{
  "num_hidden_layers": 11,
  "hidden_size": 512,
  "n_experts": 80,
  "experts_per_token": 6,
  "d_expert": 48,
  "d_shared_expert": 0,
  "hidden_act": "swiglu",
  "moe_layers": [1, 2, 3, 4, 5, 6, 7, 8, 9, 10],
  "router_score": "softmax",
  "normalize_top_k": true,
  "routed_scale": 1.0,
  "balance_loss": 0.0031,
  "balance_bias": false,
  "n_groups": 4,
  "groups_per_token": 2,
  "init_std_router": 0.0269,
  "lr_router": 0.00054,
  "num_attention_heads": 8,
  "num_key_value_heads": 8,
  "head_dim": 64,
  "vocab_size": 16384,
  "norm": "rmsnorm",
  "norm_place": "pre",
  "norm_eps": 1e-05,
  "positions": "rope",
  "rope_theta": 500000.0,
  "rope_fraction": 1.0,
  "qk_norm": false,
  "attn_scale": 0.125,
  "tie_word_embeddings": false,
  "parallel_block": false,
  "init": "normal",
  "init_std_qkv": 0.0247,
  "init_std_o": 0.0,
  "init_std_up": 0.0247,
  "init_std_down": 0.0,
  "optimizer": "muon_variant",
  "learning_rate": 0.000792,
  "lr_mult_o": 3.0,
  "lr_mult_down": 1.5,
  "beta1": 0.95,
  "lr_head": 0.00468,
  "max_grad_norm": 0.5,
  "warmup_steps": 200,
  "schedule": "wsd",
  "decay_fraction": 0.859,
  "decay_shape": "linear",
  "final_lr_fraction": 0.1,
  "batch_tokens": [32768, 65536, 131072],
  "max_seq_len": 1024,
  "doc_mask": true,
  "train_tokens": 515900000,
  "max_steps": 7086,
  "dataset": "wikipedia_en"
}
Below are experts of layer 5 (counted from 0) of a mixture-of-experts language model. Rows are named router (the router's row for the expert), gate (a neuron's input weights, with its number), up (a neuron's input weights, with its number) and show model dimensions 256-383. Each number is 128 + 32 x the weight over its row's rms, rounded and kept within 0 to 255. Numbers have three digits each.
Before each expert's rows: a language model's description of what the expert responds to. This comes from a sample of Wikipedia text that the model never trained on.

# expert 30
It responds to: Periods, commas and clause connectives ending sentences or clauses, such as full stops, paragraph breaks, heading ends, but, However, while.
router:149200094130126111070142145170072075084097076193165073059133177147144090050094177181117122168096086186128141117180156136149176168169139102088135115222061155094129126135123108127142157136098163087153168159112114126147098055125145116138126096057077090121121104160151126150148093169102068071121115124125063130132110156121182133154136133110094137159146159096091136153081136121161140188138
gate0:104118126137091137133141152087115132115201080146158146109110142159135146098141111117085188110165137196172131122119122176141163172140079099202171135122117147157138128094143140096125112108067173075167146144058101086157158117078093083146113191095107162121095170093130170145133144067162047148183116072152108153134070103103132133117146165109092118145115112088120154076104130090176126148097
up0:105128170097167136108145061126120140164124108081117118132124123165166107162140132157165207131145115183146129134179164110102112170122127146173161082132106150126149137101144140135122154103139084081159144058168152115110133134111147089131081138087123122144162217114154108154075101183139166072154040113138128135118100091124163117146110150081099127120153075145107109159116123000131125111116
gate1:187133079142139085132129122155159111100123164124099086134150124133108131141080120138105127138135119160111121097137145112130148182081129096160123116113172131161151098129085095180156118143082171141129111112130111109109129098123152074126084133090172100064052183191230140119160136145138119136123123116097150132119085134092135143124142152067093133095105124161069112130165121148187168120165
up1:114094128135129139126102078142145177123098138119130126124131146087133145123138149098097158151147060133127128140131178147094116147149175171150102110097155155115131100128082087156180154115129118101107171063115151100139088164094183103173175113204090136203113123098037169118132147075108102115106120134167111134152127126108114109157102084178167121074170138121158187128160138081139102169108
gate2:128125181124106204133143090135124098138204125148114178118097194143134131146120143132118096098091124136112116111140183088123089095096174129154165132143126135216127149143159120150122111076142099141078133156109110036120123120138123126137144165140109093177088106095075154170202152147096083202131184108088116130137116142148112100139133119126105173155115149158113157154149127152136135111093
up2:092135158098149095109118159058121122097133146131111156130167098178163087118115176073124106097119114076089168135157128105149106118231136202149124127143116107128133085182116085158148163093119138181117118173163112093204160123108119136119070082106149134121183185141134110167155129165113122135084073106159064112148091087132110130161146080133120110187093144116154121149120123129162153162184
gate3:162107158121180154094168061103116198173162144108089127141086080171095123127125124131174111092159133171140134162179121086087126157128114113178123040117192164160146096155164130148140107116160141167147118144143118165146079117111140128139139098132193141145145150121130110146166119156090160123142122137165135163131119082100150196105141136129117095058145092137085155166083145121167114168180
up3:151154135128155151143201130186142100084145139111128138165157112096160089161118121141101121117147158158101120090123113090082103113127130139103113179097076097127081080093158166197154173102068084132115101133178146150075163134053088110056144186102094141079111090154163068149132090000150099166137127087131092199112138099110135128111109151118123119115163106103137151112147132161130169147160
gate4:070116111134111130135072146131152171166160131125124180166192088179112112135162080131155075132122084187104139127076138146143127128030149120149153138147117150175167098072133102144094124176087116130117126054145179087180168120161130118188061096138090144177143140154074130111145138119124124138148070119066109132146120105119130120106100083172153165084098105099154199130132076112115163108111
up4:106072130197117133157113100150140191103142092153111068081100096158115153099150128126126099152141157114134107159137107118146138135177092158101181119137093150145102145155123150181172152096100074163173094168073134149113088135134141106086124175148139158104085181187135081101100048160078151161197116138078153111127145091141114090136140136099116061188064128147077100110065150255111120054169
gate5:144100087117194163129179081140140163127082077136078128163187150123112117109106073088136107110141140107123107122120161132127139110126179095182140067086160171118160111163144135057135062102130159120065141142101082106111120067078163131135100110102151132086148133122127132084157124023080062124145097171105136134109089124166174080151131149127144122145161135105121134130128120062173141147180
up5:166141139186139115156106086180132118134120106080122098132150144199131137142113105151118138145096121099153143111163164201121129171113196151077152109129132123090132065163139098069187101072077145125158124097101163171159152131169166121094111052138123104108081119140177152099160113145146163172128136160194088188181091133101136129143099180217104137099108150083102092142123084104110162128140
gate6:146147107193150094126148176171110164127130111115172077083195146080164149096150103176107152117188105165124159103141086129152129146126167113088166086141131111120086107109135162161169123174145132087128132134120165145151121105108151117145224140149138095162181128104126132141118092163119114068153148118175077145127156141094123122120138040133176080097150121121158097196130098097112113137110
up6:167145169142097122097085173088196184166055139184136081125168125174119097133113168153145092168104099119128150100133152206141089077119103121165139110147093163103168096083118095082142093087101152119077122126118093062121124139149181126161103093142113125125141101112162195140058128180123116189133082138105157183128164108119137092065138105188113129048134121146120075152121124109062161159155
gate7:077094155150121200104108139176115153152152122167137112109180073096125143119105123081109152129197105221152126126081109127142148131105113156174070119150108188153176153169145112125128152137157164126037099189080154157056186116107101189166139139203103141137104159102196125133205177111183133205135145118123171088162109180145177165051132126141176083081171101138141162153159126119158148155180
up7:154089098169147139112080147115150104115107148101141123103162163107208183102096151143165138091158145174108138099091161194144113063140077168104084155109087162087093115118105099116072169149151115142095156191085141167105142110140109128159138116110123133110167133084145126142100121157200145134130151150123105075144152114122168155158147080112085130125124212165136159138141197106173163138114
gate8:186153146145128149152108157119121133098170084145134033111125150137120076195129163121132083093101126139167130193129146148126187106135149091099136113166149123084148144150156076109114142177103097117122109125129146075065117142144126129136082131089120145133107158127165138177180122070077097155121158162138154139145122118156150105208130077140116110114185153104070149087146073106136157115134
up8:154144175176103144139162108091161104137031145189204078167137116188085111171071115143105109096118131024114121106131154156139162158074132176166167124117123121172124108139136095063065146201139112132115142193180155129166091138172148124120105120226123138119118093145118147130158181159156132191162105098183153142122188120050162157160129111172181100122081104136140134125149121095128114124129